Experts of a small language model: 301M tokens, 4808 steps.
Below are experts of layer 7 (counted from 0) of a mixture-of-experts language model. Rows are named router (the router's row for the expert), up (a neuron's input weights, with its number) and show model dimensions 112-223. Each number is 50 + 10 x the weight over its row's rms, rounded and kept within 0 to 99.
After each expert's rows: "mostly gets" lists some tokens that are sent to it at least half of the time. This comes from a sample of Wikipedia text that the model never trained on.

# expert 16
router:51 57 67 51 30 45 47 67 34 36 59 56 53 46 58 56 35 46 42 43 54 61 39 56 37 63 51 63 34 53 47 59 58 53 56 45 41 62 30 71 38 40 71 34 37 59 60 44 50 64 60 50 34 35 46 34 40 39 56 46 48 45 52 52 45 53 56 58 57 61 47 52 48 62 41 58 41 39 38 56 43 48 55 35 62 31 50 54 54 64 64 46 44 39 54 36 43 58 50 57 48 43 47 33 46 47 61 66 42 42 54 60
up0:58 24 59 62 49 58 50 40 53 49 52 37 54 55 50 28 48 56 44 55 63 55 52 56 55 55 54 50 47 47 56 57 44 52 45 61 42 42 30 44 46 42 51 48 52 56 52 58 64 62 54 43 46 57 29 39 36 49 46 50 49 43 29 63 57 55 26 59 72 42 45 59 59 46 28 58 27 39 34 48 50 42 51 52 39 51 37 34 43 63 53 71 45 32 48 46 36 52 41 55 41 43 48 52 41 62 61 35 59 68 59 46
mostly gets: " Racing", " Memorial", " touchdown", " accident", " You", " Motorsport"

# expert 59
router:58 75 60 46 30 56 38 52 37 43 64 58 52 39 56 61 40 56 55 39 54 66 33 58 22 64 50 49 40 66 35 53 65 35 65 50 46 61 37 60 41 58 60 41 35 53 65 35 50 75 54 53 41 45 45 36 50 32 59 53 60 50 55 37 53 44 48 60 62 53 63 37 49 63 51 49 44 42 53 56 51 58 51 53 54 28 48 52 55 65 58 55 62 42 56 45 46 52 64 51 51 50 58 47 40 34 56 50 47 39 61 64
up0:42 53 59 57 52 63 71 52 54 49 47 47 44 43 58 49 52 48 54 43 62 63 42 52 39 33 61 35 46 50 35 38 44 44 54 57 52 58 40 65 59 50 55 33 37 54 59 51 55 43 58 54 62 65 47 52 48 48 39 76 49 45 66 42 55 49 51 67 36 55 59 51 52 64 59 39 48 53 55 55 56 62 53 48 52 45 54 47 57 45 33 48 60 34 43 48 43 55 70 49 33 42 60 58 43 38 53 44 54 43 45 46
mostly gets: "ect", "act", "ic", " pass", " distinct", "class"

# expert 39
router:51 62 57 53 33 48 43 60 42 41 67 47 50 41 47 61 48 56 43 38 54 58 42 62 42 67 49 52 38 55 44 49 56 42 71 40 50 67 34 53 43 45 73 39 48 60 64 34 41 56 62 61 37 43 58 39 39 32 64 45 49 57 50 42 46 53 49 51 62 61 67 24 44 69 37 39 31 47 45 60 51 60 47 41 62 52 52 65 56 64 51 48 59 31 60 39 52 63 48 56 46 47 57 37 41 50 50 61 51 39 55 68
up0:54 43 60 65 36 38 41 57 60 32 53 48 40 52 46 24 51 53 55 35 45 51 46 54 62 67 45 44 55 61 42 40 50 55 55 42 44 67 46 47 61 56 42 58 54 41 45 68 43 44 47 36 30 58 58 43 52 54 42 49 55 51 46 67 34 40 48 41 45 48 39 29 35 53 55 52 45 54 53 41 62 64 60 50 58 50 59 63 35 38 42 52 52 47 47 44 64 50 76 57 37 46 57 53 56 62 44 44 55 41 56 61
mostly gets: "ated", "ting", "ized", "ised", "ating", " considered"

# expert 37
router:42 59 60 40 43 54 41 64 49 40 58 65 48 45 56 55 39 53 44 41 41 63 31 63 33 66 50 58 37 42 42 45 59 38 61 39 47 62 44 66 47 45 66 45 33 72 62 43 47 62 54 53 28 42 52 40 37 41 59 55 48 39 40 58 47 63 55 45 52 66 62 47 42 61 44 50 54 34 42 52 47 49 42 47 67 41 56 53 50 53 73 51 48 39 57 37 41 44 52 58 69 36 38 49 44 43 59 55 44 42 72 57
up0:48 57 49 54 54 74 33 58 57 37 49 57 47 49 66 48 27 50 42 33 44 61 43 48 62 49 53 57 42 32 39 40 52 41 57 60 40 43 65 44 46 39 39 61 54 49 68 60 48 44 47 53 53 68 44 46 34 65 37 52 60 36 61 56 45 56 59 40 53 57 47 53 32 54 60 46 57 64 42 31 37 54 46 47 35 53 43 70 59 44 57 50 50 37 52 49 56 29 34 44 64 57 45 56 52 67 68 39 63 54 56 63
mostly gets: " anti", " art", " micro", " geo", " Anti", " epi"

# expert 62
router:42 60 61 60 40 41 47 59 31 38 68 58 58 36 57 72 32 63 37 53 44 53 45 57 46 60 32 54 38 48 49 53 57 35 56 30 41 56 52 53 28 45 61 48 48 45 64 45 47 63 61 57 29 51 51 48 52 31 59 53 52 45 58 53 47 56 63 57 54 67 53 32 45 80 39 55 36 33 46 61 45 38 60 45 60 16 41 69 55 62 58 66 57 50 54 39 36 45 65 58 54 38 38 37 45 38 63 50 42 43 50 46
up0:57 46 55 53 56 54 32 61 49 41 50 58 34 65 45 65 22 47 50 53 49 39 53 50 54 37 38 62 50 52 68 55 44 60 55 64 44 49 57 42 47 29 49 60 64 53 47 48 30 37 50 74 24 28 48 54 38 62 53 48 37 43 41 51 40 54 34 35 53 68 47 41 51 55 66 65 59 52 53 47 68 40 44 49 56 54 37 54 64 49 63 60 49 49 71 32 52 54 36 60 52 31 38 49 52 38 56 51 32 57 53 47
mostly gets: "din", "ul", "had", "chen", "ev", "tim"

# expert 25
router:55 54 61 54 31 46 57 78 44 53 58 51 45 37 52 62 40 51 44 40 51 57 46 56 40 74 47 53 32 49 41 54 60 42 73 45 33 50 29 65 46 48 66 48 46 59 64 41 39 58 61 59 40 47 44 47 45 35 63 55 49 56 44 53 39 58 58 57 48 59 58 24 52 51 32 51 47 36 44 61 51 50 44 41 60 37 48 60 40 56 51 59 51 44 59 47 51 55 47 60 57 43 47 48 45 48 59 66 50 46 52 54
up0:56 36 48 43 48 55 60 45 43 52 59 52 56 71 57 40 39 43 38 28 50 51 51 56 39 36 46 57 37 52 43 53 62 63 67 48 57 42 62 60 61 37 59 40 48 32 44 62 55 55 57 38 47 50 59 40 44 46 46 51 53 42 38 63 53 58 34 59 40 50 44 52 53 38 51 61 45 42 50 66 61 56 50 25 63 64 34 46 61 63 52 23 52 35 28 31 52 64 49 48 56 57 46 35 45 54 44 62 65 55 61 65
mostly gets: " during", " took", " began", " through", " make", " using"